Below are experts of layer 3 (counted from 0) of a mixture-of-experts language model. Rows are named router (the router's row for the expert), down (a neuron's output weights, with its number) and show model dimensions 0-127. Each number is 128 + 32 x the weight over its row's rms, rounded and kept within 0 to 255. Numbers have three digits each.
After each expert's rows: a language model's description of what the expert responds to. This comes from a sample of Wikipedia text that the model never trained on.

# expert 25
router:166104089135172108156169104115123135134148147181149098116082092134152110097165106169174103132134137083127163074176112139169135125098116158153154113107118137165130089169114112150170134154163120179187109105086171136153141178095103137181105160108090065165156065168099173157186137162092099178131154096120140112169144097148104147114142145121137113083172141167201194076065133119187144110100
down0:176120148164141176148195168133082125117186149188087152108104167130095108084119092116126156145128080104111138160106120070094115152040141182128123068145111090152141214169131060106157119109121109184116124080059116161156082160132154079107119092144146123112138118128107146155169184108136121129132083180131148116096143162168127147137191140112139119175158114105127161147149162160104110183140
down1:112207146133150050127061098113122160184149172090113071160127107145174102162147105153122127155131133153121076139128114141140112113216119129148110169144101134098153091144123100116129075122141146131212136137139087132113085104159103138073115142152057129188132125110162091130162098123169177146121167121151117116158119084106122119151103127108156095066130103091095076103148114121106230164163
It responds to: Commas right after personal names (Richard Petty, Martha Baldwin), table pipes after cell entries, plus was, 's and heading closings.

# expert 55
router:169121125130146128161151114102064126104131138168173117116085079207114139114139109141162072111143091073090141110180099124198175075107106151134175123101086167134169095149107126176179174145142172150147111112127143146153168137122115140158115146109140110182190090140125176185188114118106081175150137131119166108170147133170118160102191133102169120128138137165142175104134191132155169055117
down0:132108131121095178155164074140193157105130164108181110134136082092118142116135177129099173116076121100099114112146086121100172096115061115177118133118104171121169136123132137169158129206113123108077137151130140077114091112158127115121151151153118110120105103100093081109140118160095151123159125130209073091144135122127107100133109113070130059160162183164097206028165119076150115114131
down1:091137193065120151119176106129136115116105182100147133170094118159088107083117183137126085173142101147106151112090156152121122137164123107123121112069155136113138138097125116129142121115116182141192169131185163094152055152114187161133126165104128080155110136157141129157078113100133115067086054122163140120127108142150161133108126164091122171202153084096107120107161165159129024150072
It responds to: Lowercase middle pieces of common words after a short prefix, such as u in circuit, ar in Declaration, c in council.

# expert 24
router:172081113113173138167125105113109129122112177135130076116102084158125137095180125169148092098153117078090160108177122108142127076135089149144151092072127115154141086161110089162121145158162152172173091094132144181133184147072094133160133133081074082160156110135103200140175131105079103167155128140087151125159164094155077150133139138116172103082166138146192173078091156166165173099109
down0:109186152117117103134100106186122168146065120100135125126117098093136129106150115093102131098118114128108103166083158183103126146139140043109110133140158115131127122094188140156082114174179126099157093155169072094137127093077120154116080149107107119084144135125142092153145122151136162136119170084183112143134165039080188112113166192096103075136104122118106143083080129164187207123173
down1:139160151115097172121115101114196113155222070157095137099192140029117167123113178127144096101164078083125209141132164118122158143176096139164140121133183075105163097172178096164118114172089129116128116145173119130122139135110143099057118153125126152125165157120096135105099142137120130190177151118097123082149151138090090143088154161151068138169128090111096127095146123133118097125111
It responds to: Numbers in data tables and decimals, such as coordinate fractions 27.104, percentages, vote counts and weather values, plus day numbers like 11 July.

# expert 6
router:140118103108135119159155084075063115148130157183150104109115058123105130071137104152153050174166151111125143083148153133139148094103136127135167062092108135166143087165128114148132165187145161149176110100120147135171177170096105076141111150068087117154162086162080170185128104126095104131152168132104155098179141090160112143118167126114166126086167151202145165109108172164177130096132
down5:092123132093096200188111052091095186124106113127083162106136132086067164142136199125175120162105070081142122128182160192188117108135124119121114133131154131092168097150144100188112169173146156098117089137182149140127150171123063161112098185168171175089149098124157076113181102145115126137158118173140112117130106119145066138126150146137122076157162136099117107127108093135130132141091
down6:118137115104076117098070089089173132070122128165104142111143126123139128114149069106120142144121122101155091159092156136101141094105125182167126140136111135148104193138079098160152210141131161172095106130114142132157176087050111137104088073123193183112188092175182145110110146063073118140122093137063184107143131109091098192143087124095141098123093149131165108109105107106135104116089
It responds to: Articles and determiners that begin a noun phrase, mostly a, also the, an, A, one, new, after verbs like produced or has.

# expert 27
router:171110117127131117147147070125080123102142170152149092137072096155117125114193120141162114146146132106109120095165071146138121107130096151144153101129099151199170118167126122173147150181140159152176109113108173127141143170091070107170102149095080108167182104136099151158139123110120114140173144157039145061132136077178131152112139113097159124048214102153174135134052123156137149091115
down0:164111109108173148101111104072115060125124129145168140191158071125133145159101118130084131104143134187108162110084181053193153142122100175118129166122138097072123153119126110135085115156093122166117130138176086134136140093102122101071167115105165148120161151047144146113177121141172111102115099092111186122126155132114062139064145193122164110146083105110106135080166173164077157152144
down1:124072079114058135192138096148102116118163090126096120142109164158077175151129078085130139137084047124146176115085149087137101101125175111148120106096156181144141145171147100078144110132099096074141133130074115144129179073176175135075130114130104123160129158185130085120124103156139170149145080059159134078072105139117145130129162061115141064152152144147111076136111110108160119104150
It responds to: Final pieces of surnames, given names and place names, such as McDon-ald, Zimmer-man, -son, -ton, -ville, Philadelph-ia.

# expert 35
router:149118138095127127164136051135071131104111207164133074108087076160112088120137089162150119089139120092141143113196094153134127089091103118186154094089101156142112096156085109153169200135135140149157099105102122130132152151130116124151103171092108114183124123158073177149167147121102093167191160106131169104144201121170087151092155123107162092083198096153132149114095139141159164106087
down11:128129142128176126148131170217132073115111080086081146146085147132177132141133143086097109150153072125122114189151128107144177168073155162143166080143120128132127180080104129155137109143085159153162111119121132079135178050118150100121124076111160081137167117143119133140059152080119105111130111142169121090160121112223130160129120122115084109146072169080129170078108125158094096173098
down12:122037159120095100213157149111169144134113120162148105117128098127121092155099118086173142138105102134151084126094084128120113106158112115125099161189162052105138156121056124145122123136126122145169135111135118148109129134080132149135096146099098114131122092120216159084116175144200158136132147178160107168100129143156200114094114151149171145036200145103133080098135145152106147163169
It responds to: Early syllables of names and words, often after a capital letter, such as D-os Reis, D-es-cription, Po-iss-on, not.

# expert 31
router:181129083090154096145129089070089116120142156173128119129119091159123083092154100125175064123146141126143149107141112115176129090100087138174151107074102170155130102180101112145178185138152162179174137087090163130188170135109081135153101140085084108177131092179105129180132112136098104131163157122160170094176140110154096159139170114065134144092177120167143142101099140148143172043105
down0:136107117139146129189142147111154173093169131177107095161167188111144142148136148146107114150135177075159150114154026129137127175152076184139153117180095087149122114130113123172132152134155133148158122108195145159094126215147070147135158131132121083106155155155074109123118150153113096160137148162113068122172091175110112165097070112185147138112150074144067177173134140085127106115105
down1:114150090110088133170128173103171149103154151120098136075125137175108164110133079078136133079121092139144177091162084123188102065135134120134125154095095116172107101127121115124134114113104186135099113084088093152219098100092093104145173112198161079190115140114113116105171166072074121107111117198156164136118149111084157110188143144119097130103129097177142122159141175153148160100180
It responds to: Unit words following numbers, such as mi, km, ft, kW, °, %, plus table pipes and some word starts like ex, dis.

# expert 45
router:149098105078159139167147101101108117082159156151137140151091080143127102102145097122150088141171083094100174076134109133148151094112114166165153052090108162137140101137101046144168157158158165150126120093065153150142143149095071154187108158112150125162142130145093171157220123142092084171157156090129147103145171119174114138134180157046148090115131144137139150098107146119166177102087
down0:145121143102121091143091116110094123199119080118166068146124135074148115163121158057143094158099110162122106095119123141133116083106147096105133117185164106120121159060134116083140047118139123154107105114089202079125116145101138163058166096119115116139158147132080093096039135172160092163116160134148156132166138097141090099133149102083142117177173076109178111157157141177095120124073
down1:119077109202088182096131149100090113115128106045147181120118137093106096171141113112111098149145141091116115084114145114082099139095112148113164123119168084100111083138132145141133117091089223041135044173120112138110129131153110094154123114108131159199123097128155123062076088134116123141128122111106153091129126116107062108139115169145101125079168152186159158113125170181136097088135
It responds to: Word-internal pieces with re, ri, ro, ee after a capital or consonant, such as T-re-asure, G-ree-k, V-eg-as, N-orm-a.

# expert 60
router:171104084146161122171142114112092147111156144182146085143091062156118154098163106161176098080153119123090155098170113157183117095100109129122122078102140110175159093172106125138169161120134150164195078100119138135161135163090093134173099133109110096162147119173084160139189132129104073168130153105085155084136148109168109146132154121089144129113149143158179209091057133144185178081108
down1:178155113135117096149068100147167040087094169136183078187128119111145118134117111139071126051109087160128088075122146097142116116115131130102135048131130125101165139124118166118092158092136144153125163077151137126126127113113132111081112167065142061138138155106119118097109166105126102104084107144053203126097146179166085147106174105137078150099147100112085105105102146117143129156063
down2:103133197131193098108154112111100113056129101144194094142084161125115088110133144138117116090131153181138148120132103155186148060186079122145200090073108104138098180173182130146141169131088151150133157121168183163140105088133129144111137156140149131073117155130114069128143097197128162154099110120113124097083180130067141166124129137186136166133151103110075101095151095094153118162134
It responds to: First pieces of lowercase words after a name or verb, such as gr in graduated, sur in survey, he, s in sentenced, plus table pipes.

# expert 23
router:124098086120187134193148114127087136096176167158128097100086114181118142092179106156186106148159143085103153083134112100158133092139089170190167097085084139137141075179140090163143142152170139145167097125088137124170147141134085128135120135124097103147142111180094137131174098156122101155171146106092153075178139114124113141129155092128126080104155142197161191095073185161149176073099
down0:092098115156105167110181167170182115117128056174071155104082128094088187111167117129165119196156174105090069142135188106087143162105146131163145079090095155181073106114201124185146118113147146134084140124131136074133168132099084196117112053096137143137139140131175108163111111187132170145123097117106105143126091094133117128128154139174119148138099108114121109089093121138115100089136
down1:144167098156127184139140072128127140108111126174149151090124161170113065108157147128114092063170091179161096127134169165140129077124120064141123211149131161114150156155134141113098183148084143075073151127101101058167089082085156133143104113104130148144132111091096104115197149110126141140129152117087110150096128115144165184150085165151145104201124109146153065161145093131086075168138
It responds to: Periods, commas and clause-linking words after a noun, such as which, that, who, but, until, starting a new clause.

# expert 63
router:142131111112180105134151079127069146120162158178163089147105099169128094093162106130163115123167117122118158111154087159153145104108066137139158086058100113123149099193132065161196196133165140183193097104095150138164160130122036154145106140089105116151159111170111155157144142128091115152136129098120148084147160093150112129148146106098130113107174147168137161086087141175156146052091
down1:191092112140090111110081155106105077119097099184117110120133152116097133163077105071109122130194094165070117094127142111111140137141123120077183162089132134135145109179173154150067183152181092085176200102151139124126149114145120119105121151120130159100121103151150118136134140082114123066141148143123166062081154103137107103127110207167118087112146117128081145076179183181135149124067
down2:137139149141095074118194110181116153134177174117123150130143035092209125106138187176079110158161172151072161109089109133082079151124121109146107172104201085102107122185101152105152134109149124077154100184159171129154128163074139132114078099101199155099166178131093106174103149150115133106140159108126137121128142157118157146117144114112152169176135141105134119149095151098122092087125
It responds to: Common nouns and short words after the or a, often about media, such as reality show, studio album, song, event; also closing quotes of song titles.

# expert 34
router:161106099104119100145134071092135132053142139169164099136118065144106112090146093140198103097171145086113158109161115162113157102137120209179147099077117129164151104181108068134166182132170146108139095113086132116137158145117103124163097201102131117165185089141055152143127124132087086164148126104088144101131168077180081184105126140081123094110147130166179154116093156119153134118130
down12:136148136128159150114142153112176090131135160098098105130131127109110156148168126096117105165066103089105087105102067136126133136120087145130156141121079140131145085137104162074143096048090108158153109145109180146094191122110053101103086171155189166166100136154141194120125155086144087143110100138109148168151113114137205087148097137112104170093112152157110026132118109065073135107169
down13:116097059136058162136156096095077092095129120073135173050147101161116103144101100121146117160138153151141082126144102120123139149131125118092129087109125181127133132155102107099151176118155174082099183098082092109097104124132143127101128116159159171136099129155214147176209082123123178125088138154121187191166161139149163151144178110170166127100135143081086112104093141108102068102133
It responds to: Short vowel-consonant pieces right after a capital letter in names and words, as in But, Oklahoma, Hampshire, judge.

# expert 47
router:142052092131136128150163102118080128120182193148147095138093072121156142112166128170135100160170106126112157083144110132186132121111105140170151060114085147176144096153124101173140135134147149164212120109114146130128176148135093109158103147053066100138177092168115176160152135119110103161183157134100137089169176104145106135100138105087161125088181148152152141092071153151183149084099
down0:113076148155129148158130136078149119159192182139162118130200099112141143108192127122181136190075154178124097141158086184130111155114136117082191096100119180124105074154137111153167140148096138126136112096174152160043079171148114110126140152125121163091142173159110102082169090132124090157169146164114132128152152115182178074184150084092091147147114096128116107098158142125100107096163
down1:113116153124175119122163090109145117104156126133104154105080126115104117143129094149138112117145170126047112111105124144130096140155129116081098121124149168080109134066115010206165176108156151084089155088088115222149165140164161122121132087103150140145105146089116167125081156125141163060074141081141129130102089149157148086129121088117142111201124142165113134097090152179088131096106
It responds to: Final endings of Latin species names and foreign words, such as -ata in paniculata, -ae in pneumoniae, -a, -us, -ia.

# expert 38
router:165105087112151097168141117096108124095169123157135100151093065135100138072123118195141117161161142090121158107145097147165160102089112133168131096057104156168116076181088099146133146159128158185160104062126158140181142159113081131158111194099056088158134092143112153151158104139109092173161123108080141093181140110148097129123146141081143135094156125186174193085121152166149175108141
down0:125112130093165073135061096103066175115149102149151101120171153170110127102158138085137084101204129174140162108153106123135091124158129120115144120126078103160144118114129144170210205167137116085203112140109135144101145132109115133179117110105140134175129101158120114077183162071174117140165135143084115086210140143167099078120154075127155129099155073121114156146137155156152191116114
down1:106094135096150112099176120094131196134145163093109098076118096137059165096124126125130142142100084092139149107182074121137132135118159149145111009176126151130134143132167128143157126105112165118075130145095164155104179161106153131086103137115201124079117211120150106166124127096108092096101156141072115142094143146070168175076146122156115149156114151128163119131082103112100055145084
It responds to: Full stops, paragraph breaks, and sentence-opening subjects such as The, He, It, this, they.

# expert 0
router:146097080098145103174121071059085127139147173173115085128104093148086142096121114172154082103139133095134175093206118099161128080094063151173171119089115141150185105173109092151137183177156161170169123079122153150155164145127089135154124127089093103158150085148093192140152069137107129136140104097114145112187148105150109160101124128099172122112145112184178173111094129146149165110104
down0:170135166099077099078125116146098124164150134102131166150146142122101123137160126144081115144101165222144093049133101122117192098128103146152122116057153113144133083112164178142101176082130113096176147111130121100121140085142129098070090136131115142131150117065082091133099130111090105178086064118123176165146167096131121160138182101163113102071122126123131115099106074144203204117128
down1:177139093178114082077109130162085074136120136146143149099078117115159072135158139112129133111136138168141133059099132075086091129120155107106128121112103235111118162110116147224145173103141094141145119174137170088141144123115145146093135132099082206091129130187153108105107076139132161097068104144186130135177152137099112133133121084158173111141085178143124117176119129092159085163121
It responds to: Number tokens in dates, years and coordinates, such as 199 in 1990, the seconds 50 in 33°50′50″, and match scores.

# expert 28
router:168090097099167090142108090104100123118141142145136101111130101152105116103181115144149089110168100104117168092188110130166144088125099139139173073062116164152159105163082119152170144160164170155190107095087145161130200139097106131155096142088061073148152102154114182131151113128112097153141159118082173117174158075136091133127170101110165101064167134150184161116092156131190167088136
down0:118129101124090073153121151160109142138155109155166119127056109122159093180103049136180112150143177126106086154074139139078096147183138113120103187167125125132112112114118139120199112151186110140102144128095123117151114106154083152155169116081152152127158122169091102137157126166115136120075201104124078091101130162133113107072143105175156152158145035137051171172139097126131138162079
down1:139118126064082123186209103098109081090090060160116135152092109115088166144151104115141103122128162147086135135111140099136114089108121076137098102123093141160088216169127133162119135167100130089148104122129088111166167143120149141112132108123175140161163153097129140130173126135146134106142122078177171173127221076100109183077106145141117117172116123100064186115136192174114169147127
It responds to: Digit tokens inside long numbers, years, ISBNs, coordinates, reference codes and table scores, as in (#8900**10**72), 193**2**.